config.toml
hidden_size = 192
d_expert = 128
d_shared_expert = 0
hidden_act = "swiglu"
balance_bias = false
init_std_router = 0.0108
lr_router = 0.000358
vocab_size = 16384
tie_word_embeddings = "early"
learning_rate = 0.00502
max_grad_norm = 1.0
train_tokens = 294700000
Below are experts of layer 2 (counted from 0) of a mixture-of-experts language model. Rows are named router (the router's row for the expert), gate (a neuron's input weights, with its number), up (a neuron's input weights, with its number) and show model dimensions 0-191. Each number is 128 + 24 x the weight over its row's rms, rounded and kept within 0 to 255. Numbers have three digits each.
Before each expert's rows: "mostly gets" lists some tokens that are sent to it at least half of the time; "comes after" lists some tokens at least twice as common just before its tokens as in all text. This comes from a sample of Wikipedia text that the model never trained on. Tokens count by the router's weight.

# expert 22
mostly gets: " family", " Thomas", " James", " 177", " Washington", " 48"
comes after: " the", " of", " in", " The", " with", " from"
router:110118086133139079109136144101157139108151124098158094117144079152128089101160134128111159124098158133147150127120093127100120091154086154125179132083131135138094092160117093094159110085122128127146154105110125140143111151175110108148157108153172106150143098165088140129159108116173126132094126123148103179105143134112081131126122117120101144134112099121132153151169166109157131137129148133103138127097133098117133114142127103092143124083160107151125142119155155090135115086106105138152096156141102105109115131075156147094160121126137086129119161108110143103098128153100127115
gate1:139144133115110125143115068107162115145160112143122159119132072165116131145150114121107146144116144130113097129099156114156099149102099130152125124122114102105118118130083112170151156122138135123097176167131147130134119139115127084104124121103109113133158148134155107129087149134125103157111128135122126151092134110106095146135167151106153128114137179128104155127184047123095121132126122098175133105110144122109157129114078173101137124121102154108120117142124134109156172141124107124097149069148162116128135137149092096153113141119121083097159109112102125131153120141128173054
up1:123146131113150144116114112102125107167118121125132101123122175160107150119108127167080138139146116102130116102153161142104155122116103113145129124121152130094076138160185102120135116115136125088112118109104155141158141099118143115174100066121116149097086103153172075137149131148117121132117162127161118099119131118161109160108110161107081180093129131146141147102137184133159149138106142110160141118102152190162119135119134162123143131078149117152136096156130129091159119139140118148112110131152103086083106095130131137100126129106124129104096119135147079119139113172168119119

# expert 3
mostly gets: " Y", " J", " John", " Al", " X", " USA"
comes after: " |", "-", " of", " by", "|", ","
router:102099104138136168129150116130163183177160067110120126117136152108141098131152113101117130110110097102116144122094138146100117079093086119122134126102138121113116112159170115060114077108105113156146171103126175112124135155168122091132135096082094100116119086119154120109163090145145147132101136149123162163089166182087149132149132130122114130139117128153117142131131104094130093128108159148179098145134129129116161138136111115128138130113135128116148160136153149073122117116097125138134107142113101167107145158103119134137154080148115123101102154126129145121138117108114113100
gate1:164104110131110130112160111133217138123120118112114130151169156125090126112123127132117124110119143102169103167147123131114115158137135125108134114096098104136093106141159140137120119091138102140098129133094134131153169117093162147121125139146142135108097156109180098100103108105129093099107137162134169110134129186073156092129171122122091072144152158119176154140124116127109122129127109108121117095126103126127118134150165129123112202163122091128131120096103100117131122106147128114109106128110130136096109155146094097120119161141127108118165135181109107101131076129131120090
up1:166130134139103138153151142118140083188150132116132122140124138139135144097123130194128107117089145126105158164138124116141112144162133103171141121107141136177094132167149096108094128148130128140117138086123111144133097108144145149108110123113148149126162153087133106071165123081121145111130179118146125094173125150094151123124115122172106111148130135096126137110123116153082109123124115123119131166129101097181170111143131200158170105085153111124128115118142115130147141102150123130100083165141130134136179091160112096162146167130098126106129130143132125158152126136135100105

# expert 4
mostly gets: " Sh", " Ch", " Re", " Sp", " r", " sp"
comes after: " the", " of", " and", " a", " by", " The"
router:124115104144081187122124110105144131117128173170144140100106183136105180111115115142100144167161144149138117207127153129125167126110147112164073085108128090089148144150145126155148170141110153130075137108142164156133115145115145118174128125143089128140078147109137119163124139147129184145149100151113136125103142124112137083118131151077112106126126129167124091117142137104107120121132101130157147117133121113131090119095130160128140145114121148175130160101109139143125142120114121104103130100106130147106135102170148123113100129130136137149156152131101179133089130118132118169
gate1:077093140148107153123139109179151157083146157131163122064141166136115131156164139132127141077157105131105143141127090110104147128070124107172130152117138125113123081117134140117122143119120181140106122149128114163132159104126150092086155113105133143119122130067111122119129127110137115148167163167095144071097158156094106107116144099095125118162095137091173134143109125112117120122151101151137110110141149088103124150109134138118104153123133116109127082127140085154114108168163125094144130163134109119117122116165168133147146110131113146163132155111140151117122101120161105124
up1:180152122092161087143110162089123096152125095110088110198125117128132104111114119132126158158091160139150104107107172148142080134173122166085149119150125128138116173129149141122132136155138061109119143123112148098120106126098105145163099121138126110106140128186146147146123134144128128130083096079167110169151096117138114160117134120139141142102131098185088158134144125132127168149150169119134123124105096173124103096145136123151158136146110124129143173142138169104131138107097101163106123122120134121133139144094095125133127145145139126097128122145112103124152160135084128125

# expert 29
mostly gets: " more", " all", " \"", " Al", " some", " most"
comes after: " a", " the", "-", " and", " of", " ("
router:135112118146134142137140114090112113105167142143149145107138132164117124128148108159112125155131114131135125116162124092113111100136130085156121092115128102105104118113071146115133121117158159145120153128107161148127106098128123125121151111158144108109138123148132084149151132130111150115122074109166164120167116145079104129150115114172127066119141134149142045151126140135119129121152177127109144120137113132103099092071128164170147171098149109175093118159141130085160140117130118119122147152142108084125101109204130139117149177103103110121096156103165106122135153144129128119
gate0:160129098150115158089139150055130143125156117134133123157102139133122146130096154150098113066174131106105113110121090081135097129146120116115143081131125096140137092137130150126106135106119090122138167168142146118146134126065167115071092126148147129100143135128160100113141159134135100110099117154120139107155116142117162151140160103129137097091129116134081133138165091106109139114143122116101090172101122202133101150086158158142069127113112126170134114130123113099116135127094122128147100115145142179126132148148102137154146144121106149122089118138114138134120141142126129099
up0:092129163108149108154099095207124120132082132142099141111138116139111102105147099123164131185091107144141127142129158174128155122105119155144128166130140157142144176122120119139149139148110168128106096097098105130116137120192091103164142130119114137139113105129091140156138092123135149121151144096120120125094144120113086099114113153132106143152131140129166102127081156139146134143112147138143174100129142061104166124157102085126182128139143128104124137129151147170104122136154167151106181125117138089127118120117141119087089115156144102147150135112150109108157104118134141143